config = dict(
    n_layer=13,
    d_model=256,
    n_experts=12,
    experts_per_token=1,
    d_expert=352,
    d_shared_expert=0,
    activation='swiglu',
    moe_layers=[2, 3, 4, 5, 6, 7, 8, 9, 10, 11, 12],
    router_score='softmax',
    normalize_top_k=False,
    routed_scale=5.22,
    balance_loss=0.00396,
    balance_bias=False,
    init_std_router=0.0166,
    lr_router=0.00146,
    vocab_size=8192,
    norm='rmsnorm',
    norm_eps=1e-06,
    tie_embeddings=False,
    optimizer='adamw',
    lr=0.0018,
    beta1=0.95,
    beta2=0.98,
    batch_tokens=65536,
    seq_len=512,
    train_tokens=438900000,
    steps=6698,
    dataset='wikipedia_en',
)
Below are experts of layer 10 (counted from 0) of a mixture-of-experts language model. Rows are named router (the router's row for the expert), gate (a neuron's input weights, with its number), up (a neuron's input weights, with its number) and show model dimensions 0-255. Each number is 500 + 40 x the weight over its row's rms, rounded and kept within 0 to 999. Numbers have three digits each.
Before each expert's rows: a language model's description of what the expert responds to. This comes from a sample of Wikipedia text that the model never trained on.

# expert 8
Description: Units after numbers. Measurement units and symbols right after numbers, such as ft, km, cm, kg, UTC, in, plus some pipes and in.
router:448546514488511529568488470491524483515520525432486491469508474517433514485487429501436513472503481442338480484545494571511525485504472529496505518599482457522459451558503479504446563481503523543497450509490529457507510499518555531509497522483406560541573488461533500485449423503443469511505546463495475432494538501535498450536463531527498435447506485419527509549458537477440572517535441536509563543519542531433457488482493462467484566544572504480523523539485542420578538512462525467469433498491543525508446528527508513545540559554526423525518498454464423530480477518481461486532552462466487501535486503528493432496541452499490509495547508516569462491516515514494519475445485500475467460516469452524422446523590522470583473420527559449420562515520500455574559572521488
gate0:428517518471466503481540522554460483419531459424473501478512415508467545475443481466511441479487505568447503557480489541510489506458540476472409523520549459461495554538489503586442489502475491484506514550611488465569476482530458494447485494461529516490541518538451544488489537533488529475426513521448468554596505559488496527419539482525494453505563542545527551478522511566537455473447479467413512443540516489489531475453451425529567567524493482521560543516498432472559492474527511529511562514505546483465558477462481516520508541556498469529482507494508466529530519457525483470478484431568561575424461515504517434515541464523439446537570532450506418484522529523487493527470460581438520504563461458509544531507485455452569479559523536489553442538520460433519542463520565
up0:475581518479476498500489486541459497497532550496482546467485531534525489516537553505475461561470468484517491433527491518463488571477510464505543543521448515533542548536539496481518466479448535520519461418465538508486520511545535537437504402462498466560484480560509475482518500523500516450446548510518515479467535471528589520495472471508437557484548478519477496507530526466481512543474480508555525585533477552488421580496488492540485395509541544469487489452481547480455512498470392444528550534528484545523508507526526495515561499581580449520467479515545529497512542531535525490619546529526469531562583499493466477517458576466504527494485506483557536474513461448397559509553538508553385544430537501480485453489530578579535478518450507586506530544471461490527431614494480

# expert 5
Description: Table and heading markup. Line breaks, pipes and equals signs forming wiki tables, section headings and lists, plus words like Team, List, Season.
router:474477563497386492541485620469537495484452508493513452462476558452567493496453520532531458515491522510468569512522560526489482488520484513518532497455492559487442550492503498481495434503420498539486488525535515491431481434518455458434409503533452477491501503448500499492510452574423470511540488493452563517517578511559535463407564537486476517454516531507550608517581452557516486470446496475534464485460473451530463570427550476413523451531525503475489426539511559560431496463547501522475492508467495546482539550532484496463515523523524453487501518529483519512471496544533428500505506487470492520531487472489526474533523518476488503414552504545477499502509617517524437484542454477527525471562489478451518486569472435526521534487506525464576465486411521512525409591484560
gate0:480504507538474496480524494477500522523506539530534496498497446529491521495487502490489491433442571557512565576476497436518476589448535485578521429513521536477455515488472514512508519515474538485516457479381478458494500490441563600454490544498455528522538472523521501493468523549510538572499413523505515513507507516494450546546480545532475534492495478549487588554491566491559453494492513482533543504501494453486488446520453376534535458443528465500510554450440502458463505547471580526543532483552535539486554491524517525493472480511534478481502520503514485521598494501493538557428510597556447516511509492520439559433451491521467505456537506506494422470485580447541597505461568571503474443528509483485501487518525506552598495486522451518415480596501385504514477478513431
up0:463480512558474461484500527415505544508468479550491540455514506475483476471389551478531487527578547483484461487535501535448457422475518504539518480528517524477413500505444504503425518565450506556504488525485550521481511499508519557487470606630558483522472516482478516523556546543448469513496479484530560483550468461557492572501454499519473542467481541582485574421520487499513492499458471496458542535557511543452524559511527436524596440474523463531544582447551482464505541510486445516470465496570478541519533509512503448496572571466477534525530504530554518461604474490545585526544473507436479408523513503456451477490463484518622467533513487447506587515470500482437554492429510507532492507511537479511505532487530501544501481479464475575546478511483437484513485490529530

# expert 4
Description: Numbers and digits. Numerals and digit pieces in tables, dates, scores and totals, such as 22, 117, 19|69, often between pipes or dashes.
router:506539397504488521445501576497424572528518445450593486568503588458464527492558507478512547464557519547536504460486490481463510509524642407487537433502477491467523470493477438540511582483576499511517503431431461508516581521484491517522475527478583363466590475461530452484530509500519511517499558522516469470560449479477473448545538446465512470508519441498503540524448462486485424503495408492566487537489501499491489479538474557541506508473519490456561509497528429485473536536500551513561475484498494561464467563500470573469495531522451472461458504540490578518473587494516464479553438505488516485554512503547523534511508463474537497522468497531481530515454504454509545500520477468524484560407484507528520499483556541520503437502548453432487500493564467464515474458532508
gate0:536466574520497513515469510497491471527443518503535468495493478513471513490473512566473481512427497591430458536470490462500481483443478502495473544470400582540551513480434581517477521521528567521493552480553452460534486478431533512485478503449451483473402500471466484505508569496524484546498471489450473565459510524480488503535481518471489466420569570502465538543497465566507410514420595436470529513482539521532545482538522549508526530518451470532457430507527490475473582521455544474548565538532562577538496511504532485575524537493467447551497542549521515555515530558532493474484491560522462538543453499463453421502491514494441553545556444533462525537496477422538534501476459543469507440480507478581416564474469456564532469557439508502532516522452542502556557489448530
up0:492574477485514523493554552490486488456517489516517501562422472444534433603511504470505436459581483433462545522502518481453417519479501492456559465587555533495564511494484510500445468455438380458509526508443505499466456524513462511431501491492507520516575510497457523557485502539496486470535486472488490482488471481534502468545608524490504525503546538499448436468548473542530527504524509467465440445515497491510464530478461458478513437486488503489491520514544572508534422529520542497543506510511555502508522511528503516449469406554462559579430510547475469528570435525499550530493565492506536496567558485560539465572578477497476555463449570456499520519508500523499488541402554484553487571515476559437438476515500447480517545455420510578554538432492481497468485484487433

# expert 2
Description: Slavic and Asian name pieces. Single-letter and short word pieces inside foreign proper names, mostly Slavic, Indic and Nordic places, such as -nsky, -ov, Kh, Bh.
router:535548465462526485464501477476477492519469466579534568536444455478522477498458488507423516497539492506506470611476510444508478522471447502499517472430565440545507418541514538537511541520476496441501510501415501544510534553442433497508519542499528544523438503541491615531471511486468531534392534537539478577478475467505551510497484570497461434519539574490452606435497549524489478502510504526487465517507552514461540507479512547544498559467508494502473541499490501540487530566464501531510532494525405519458449480489494484480479459492464519481490542464524474555559458530532577430415504558554549495405461515457502497448436428523448536475445487495559453518439503541546510436517557477565501551544516542479532548536508505490509517535479557560577515537433495528484485431551537
gate0:488554485564530534476473484507478543517496473545544430502496521562534626487471570530504455510462485461477461582517502483563552521520508558505497555479537456451510480519511554429475475492503499529431521449536535518442576519450466462475471533465527460532546543503413531524506503425441545544489482538489535562546522446532476490508491469464515487506507479456554569503548587559490490472511485560493470386515487494521462465439500424449473451488435492539550476526546550523484569510479574514480459505494568435417420544447531490507524510540456477568442508497606486521427470416448518517468484493549559450496517463504514445511437427565501468472493483457489490502521481544401423495465506498522525544516458484550513491492503453456488511531529477517460495484545551464499508495468452
up0:456573469450440424468530509470481513509483500512539519504480466537594481495544421433432388510538431468534479515412519458461452515500532524456489467502518542597468538445492494516441510542572471467583527461509506511526460446457485522560409518528492532522488495572493483443508612528478494443470422486565471458416519547519508561435465508461490471471526501501475547514490485444444476580493513524482527539527461479489550544509474538526533487447522529527437456441520487508467524473509428524519461549490519571487516550501566484490394588441486528556582548482449552530560514528474479501512572500516473498500531529521518504479503597430512520518465494506494480463482520476526526487562470497526481556469471518530550495531561497577448519510476501509535503484499508537491446510444464

# expert 1
Description: Clause and sentence ends. Periods, commas, closing quotes and clause conjunctions ending or joining clauses in prose, such as but, while, although, because.
router:463406536499423489532542472437508503458498534446433494456514488511540517484557473485514486488432493513533500535496458453559571579475421428432475558509531517456600448486501493504551452457446498531423459540493538525488485440505497471503551506510497521493376524531406450510484507496501508517616414494509483446521466497474499486522498474533547509465448579490436504541518518486518543472485523501518529478522447496550509464508475460460487456509515502481536514540485414530555434501519508505500471458490477477555511518529534477513466488426534509542409457413516479462543404536507488499573398512524453496486510467504488532549480527370550454525491493515466464480511503516528519475559485491504532483502485564473485482516441469570463533537518475504454485492512532552498468422415424
gate1:472415536505434445540535583552576516507532432481513481513466545467517515572484496532429493488470485461524461466539480589457559509487535481476431518564539471511545486567448503530455507453477530489437497483527518546542509464497477452486490470439523491545499519523490524459501454430457519440493480519499514507466472407568507489461549483459539530429480483501461542565482549528542499556470508470484480602490567566534501511509491375425446524496496494536525513492457455442488541501507500531441518467433534491477424442529442430486568484500493426495568505497550476444563541403520510573459505543528435430460524446497446473541503462532461485423517535480481538476493465498431476510490502472465507511600554471484500455467478478493510509525466491440476469486448483490501556501436468
up1:465474509486494498513462478506546502483517474522519483507503479444512505490549472492501474509516479544479469454566491580430521540538542479485499517467456474506514563412508559416454550434487512502517522539463460532576509459487508542534517472522417525490484506501516517491503504549473457498499407509434499492481448522448477454511506472508523500501446503469452518544534551507555479565511549400540444543428547566518533487490506463462438452486444544500499553468534459436491498535593464445494467535431514447404424463549447499471444526513493474478459491447440545508495437499533492460447519537503442443462537532513431449530537491519475424559488570518500548544443514473534445479563637469544429508483545516467435460569512439536557460532438528476457506492504573508491512521443524

# expert 10
Description: Personal given names. Common English first names and pieces inside people's names, such as John, George, David, Ch|lo|e, Ed|ua|rd.
router:475525480501497504480491437563411431477448584511584532514512528454474472492502558516510419525522448511570524386465555530553451563539436548490509531579453510493484496503489549524524485534408460444550489529610479536448487547503497495554521492479576529474524471472533515536499481465530533464529516506545445557485448471499525484507506469504463539534482442489559564475515453519560472470521485484448457493465449474451544508501459491568521501470501511461503509505497499485503491411510427488503540492463493495509493454483443503522473546580445568549512506487507558510517560505412484591542550477507483498454566480508571532508428489490528563556574498525425503531507524422528505519487490546528531509569498507535424538532534483457509476521436440617501508501531509470436534442502523
gate0:480481493529510481492494460472541445510529459491461403522449481580489576522460518436547445515449535419486441435541526458546487456530486515492441483521497511474441548429526489446513510479461577581492494503533512467503516510556537479454462511523540533532472479498461544524533479559551519506534581455487425495460485464483518605491491482477514493509519439493485500515473438515485563462562545547461532542531499490549459487455460505536542433544482470549520461501462430504535542497478557527464524513493525472535506423520480481451603546524487467499501524543490426530420524496570559498534493436532487556533511561473451457533458461505397448451433456525500488513460555526488501587467527430529509461531535489525555418551529527452534532486465500538613437466523475535489531537469467
up0:522474493547499500499479526500452524558454586559481499472523572511564502468506490469486531514541495513462468502478449511494504506446511513538503569486512498524431471543475435503517496480532495447433506534494478486526601519556535577580545491509478525527515535512439486471472510413530458524514472534445436466497448497577501454493456407479455532513549393455529494495552590454535477504452539489577468523488549579483453525540516586464582511458522435496545490523538471510485485488592484483544547517523527491492514516444523474552422574535462532532486449478515554450501607511500454572518499426550500517517496508463504555547483540474530503475506497583520485509521496457492503456467533464434498478521482483440503424512488393466491454489547431484427520526489486542573486421506521

# expert 11
Description: Romance names and hyphens. Hyphens and pieces of Spanish, Italian, French and Portuguese names, such as de, San, Mont, Socorro, Grup|o.
router:509536440520554528504476401462607482477547415575461478488500427492515529498507558458540523536450570409511572458468440455556498476455460476478559452541524508560492535427501522558502421505484551457528490490433488497593468535529573462445543508514444501522505517451423498552533426510541565469453488546534523476492485458440446521470550534540509511554458552486489499470459457474483460518540492488481503575505579493455505454484512488551439527476517491499496538464504455480520508522473483469473517522470479542522516425496480508484550425461548529443551447598490466560532471546558464481488543507549494503502478510446463487519504485531471556501537513435452518560462575518434493531467501451514486525481520459482526560413441524497489489502455463563572466552517494510505532491554447
gate0:501528534530523414474523519498436520459479547462451535518487507511499550541515521533474516455439470503456602431535514475347524514514554508544536524454505513509475510588467537499503450524490579490425457505584485467479574477448516569566504483507472482435495452578510476481504532527526472501469500533424494444496548456527525520454444534516542487449476537557517472439538579464514464543561493487564479517528493510524547588518530464513611549482465524533498528441582549470527506537505543409554456403486519415428456522513546488519490506515583529479506547492505516494459499592493488473547513470521480516484512552468507482450474503564510465534479497578485481502476560483480563536497509498500461468466545526463504550496466517527415462489476511458441514534531451466476519504493523
up0:485497512576525490478508496492433555512468572541408469543530487494456516546536486517505510434452498544487515533492523439461463487517525493562442443495537558598552493467563462511469494494435488487495466534523474474469398543486508523508476514523545465497499492558490522489450533461538534517500522580489477483496556499474415488407549470483521499540474493470515481416505515517540458499533481544548504525499493532482478556474476537552491457479500537585401503537481538451481419528463436506594529507489503504522502403472597470520528465448519548446525483531469532546477543492511545436443466530560511522450420443431542548412513506476461433502542530487416465462547510486509542480500571401517441459492517483494460554445478552520477515519494586478528493497474533493435481537513441

# expert 0
Description: Prepositions and connectives. Prepositions and linking words starting a phrase, such as of, for, during, after, despite, plus colons in taxonomy lists (Order:, Clade:).
router:568452439476503512388485575445524513514510499459436511544636459581514559499548491474514435505528564587428421492533448528470610476486533523484531587480486479549476579510484503480472534533469562454443535578541502432498440513499484468569478486538560565502510455480464478491460465516560532523518487477486540475516546463421479571504452444488462530495507474555525495544546470525515456529464553575482518429516517566514425498484522514469537464483461530607494502506519540491488455518537480500502524542539443511513472437468510458483471427496439468542448515528496531497524488508540502464489441420527459501535565479517514526467474547476525470541429505515483503459588480499503483557525520493472454493491492532475530498497505461490465504517542492418457484525580470466492529516457520
gate0:485535553542531477538485481521439487513554526542530475486549501455422563472483465530447502470536511538488463447407531527532494458446533549556499426515447461509517465472472537419428518546448502489496435534497496545500523476536445531462523407462573491465557445582518503538438505495513504598454474542475529642582474464529545537498486560529484514520457475418523511465492487490498514554527516468487551532523517534503514555513465504490469568478547509550531501528430445532494548502484482505487518573466515505507507498491483526512509481515506518501487438495538394523495519513561478479508503490459469603507466447500440529525514537507526499529495526490573426479440515462523518547532575425406502469546434430476451477534424551497509493546507531476469423515469506443574454502473521
up0:521460544522544512512538521521514486532536468482516462512470442453511540499531484448498433463498471475468482546452487472575582428488524469475428527476497465411498521463457453469526474474564557526429528510441474457503507534530536468476500666492569516511474532549452485494558550499448470510497506575487512526533472501487484468468492495504542515495471492521462468470427480505466479457444565571555465485403573524518502537579490481489445551469475355525526504544530506502527492475516529492433575396518524544490488523491528533529448593535464518458536543467533534516465511481406511515498488561491467505508503497446491545527455534522479430515529538515473567513457507544520544492536535580425494437448520517479456524511538400503535502477538540521521499489547523485461488518441544

# expert 3
Description: Copulas and main verbs. Verbs right after a subject, mostly was, is, became, located, served, in descriptive sentences like "It is located along".
router:452521533453601500577499440526515468473572465518455570530492575498530410503456409475539536488530483505431472470523453542440469498500513511479489523480475514493444481457513558437509514505512479530458504490551506542445522445456493516594487546521487460436440586520604465538500586450532506383530521483509417492465488533473439540516486457488490502519502513482489472499481483436505554480469533535542516500483477468476508489462482513421476517434517515534558473509460545502522459518496409501537565435485574467483456479486509471476466502399529492516491459544516513491509477419454494471551461436482508513491457453442509530463569548548476494459425509422464483440522552565506536519513507429440451450454442517451473527442499511497454498537450556496471530482496514548533503557520539
gate0:442459555493546455474508563475461500503502485548529405500497511526493545516512474451467473490405577490422506514462457514459487555467563510484543533507566548544504521468499515512512476533441515459488517524480450531527479511417539506519555496485479483448451534516536490447445508486465575534523436485508500447436591509505444452534509473483513527415459500528561512512553464477474476581511442580480505475456488574492507546573574592573407541478462535491491479571492457517548514489513491550555501542495519439494519502560487437545546473558487507457479447505476521464500566498436451519507494493457428543510574556568441513531552501595432512382477486497520476549489558529485528437484543443508540504507433492527475480524500437516497481498464495513566525507509441490510511498459489
up0:542427556468498532549528501435460455469515502512480529482510532554482518544543484496466479476589554524484456488511562495572469518455480508494548465463556532491573512537467564455439444460523525435458453540570504568469429522564490525581554453534517504509543436526534460507509537532452557430519470538464525525553449510504513540527503476557532519490442520461484477461504510516531503498499524543560549470469528428517555414548439527503465551500567494433564467582503481528497493538517567538502557459508472497540511546479534479514520557523539532462486534499555388465418512452529561499391487481463488460442470487398472468522572477503517504461508496491497469567499453474531537451463493450439569551474511479512499526486513421510519496560511506463500440519432518544493473440508457

# expert 9
Description: Word endings in sports/awards. Final word pieces and nouns closing names of awards, leagues and roles in sports and entertainment bios, such as honors, Award, Championship.
router:563459513529419503379563440551490505500535526477455495481490448512479494496537510460451515491481544456447507586443500475506475441477652538501526459471480484459533529472496425462460412482534430535494542489467473523481524532538486564454539475525463471479491510535530531487503624506523445505504376551525527438521500609547548503514454491461527546528539497559466482514522558452493548544494532466493499529512466491618519440474555551460468514495519471471474494432526546492505535548492491518455486498564572464503537489500533467524523486516501555449550486463466495458518519492499566501452545527509558473547502532494496524539535428552516492448496523489525532537575411495410519545520458515540476500488517490561555548524451505510477479477491472514482493477490528496451470580440506
gate1:421490458508570396431511467505528504480536463551461468513576495485494520497521534512479422465490513527443507466525520505462503524513525502499447459558482536467435447455475439457471509487426471482493442439480463384476490464530530549509484437493423489471517481388467509522530486504536508486535428524482547502517544473504545480462526521542491522545514523528500499526541427518490536497510561527542546500527540539497541535473513471465445446490475461510495460481465471522498541516572509552502506575441529446492465552519470445464505549487492517476510595524502449539555544487576487473458482592483443569484464492567511441510479454564475548502466502466419473471515528480542476547479576453523511489522454534467396528549628497474477526565479577467507545515518530497551532550430543
up1:473560434454579510543510505486428453485481454467561531525498514521479531575448487503473554526486525457490545528479547518400585516550512479458501490535488542500512501486494526547453459508522564499474560497558424524487533404531457512546487568481448487505537439504471576511581506469469438458586530527529517440449477502486499513529529485491407496493494529452477547554448499441520430535465417568497528518514502479476521466519497434506502461536475435435480432516480554517501559481427503469509508516449524536532496471461544526456512487514457496477514585509513438473541468527564487450461504514514559510466494501451491451501470477573441516538478503503566492493519518384546559434507491437429458522534538488593470514477474510557457573497479507515456411477565505487498502553527544

# expert 7
Description: Technical and statistic terms. Pieces in technical, biochemical, census and election text and table headers, such as protein, income, Votes, MPC, L|ng.
router:487475526534564556545494449550539541556478521476490483495429496537477578498536509536452524517502449530526549487539552421449449521548468449523450502464472497490499552558512454459578532445545565565578574443511501453544506508527538497502496458517466538472471493497487461500525522532511477553526524467439607516472493552502465489478503479535512471525540520524485539481533520523475517476492585453539519478491453507451512535516519556562531484565420445512416461444496474503476451469532605468510478605480519493463532524494471555566501506464551471477509577496535428437402488528471525534460523538506472500513448509535494518489469560618440409572553509547558516501465496500523492485474539524435521460477518456541466454458499514434537537528538541453460547499574460537522537525515527
gate0:537461529486488486507516596493531457521522517558422495470500509458508484513525508496562519469494556512441562462516629513397450457473525508500500536517519582449540519470485513531490451513544451582543486498435501507478576499615523463444507499498528507520461502481541490461545457497487444534456526457481477497373481531413541522529467498564486512492498506436505574510492478517482502477496501517499530436504468527526447508554479464499508425460471510479508494527521475450474534460441542562481452507533476487477588457559537499495448475558506499453511481506416509536425521522503510534446468503453535524505563462548525492599480401547500512472470521505469506506592585458453455515491551466508497488569475476549539486467479433449427484524513492504533547454419475498523440546439519
up0:527505467477525496458512480496448479459489517539468496475464432517486489492510440500554548525474492498505524469494591520483452538470432518541562515507478454425531512568489602543463413493546547496545473562510430521447509422514495528492499495445530516453462521473479470477549501527410514499457586413509409506451476608497490555562489576556488501554507472465569506422480490502443539515504564503459514416510527446561457420533520505484457446525502554475465463522517502481546480494462535568518526513479457482524514481456501476486447511549471459446546533477467425554506552552512440510476453501502518490491526506526518486471511461500531481472515490527481482486496531538494494444462592551479479456483432493551514478516496403419532534426520571525478527537583476438549566463463560

# expert 6
Description: Determiners and ordinals. Articles, possessives and ordinal words before a noun, such as the, a, their, its, new, third, fourth.
router:498517513571524378534484590509465552476488488539448450474522505535510512489483530560574510511436487510594439490470511541518511460478598541579412474488555529463529504494509475493450507562532451559444507502544535475489466425482480496446522444434526449520577489568468473409526504489492475519450498456461459523514513463528505574520488526473520510467458418447525397485457500485511502537513453517437460459526476514584489540618463385447497488514483542484500512507507502502493512499470514534527499488503542451529568552487568510459509522520506516536519473460519515453516496439539551516482515573460531510491526541539470463486526551505545478507472505485549515477489417469495491505458505607501535491474538534516544447515489519548451485457510454469483473461413484463485462542427409
gate1:496542561483542497487499480476510453440464462454524528501594485485460459496473429485504448565452519535474575571514516497493480536471514521418471485530581477563606462472512529543526519491500522485509503509546496537462488533557522523532493471560443430519471568491469435498456504490534504509467499558495453460488455526484490473495485517477509502477483511454548546506525489531521466521478494530444530474515556521488513462487501448480409534455592508507491467460478531503547484489518463517426486470522568495498478606513463544536389463580490553464525572567523544541447540567490510488502525529515459554472491542553541466499567491624445571487539479485480510550388544559493477489444518451518509501463450441512405596516522529502549453501529543543588474517462489484447507501479500
up1:467482566488437507557497497494519539477521587541488446581541472517548513486431475485522478566438538508520485488537536499552525525555542525479483555444537461505532482499545495447527475479493507515554525453428490461419418502496483581491485448527509469438519516458474504461504438563474499491463468409448415448483447560531482504582456508500512428457457511445527471498511516509483489553506516484510500507537524413492441480513461468458465484456558554466531500489552521568557535545504456492490513458514550489449550591538457492556479457530531491432501532509462469424477430558455548546528579522498419466515481472578463524505521524424470524516542532534474533530457507501500470564498470572511502454478516507512506479562534523549513459522572526561510580511486429501547403462465447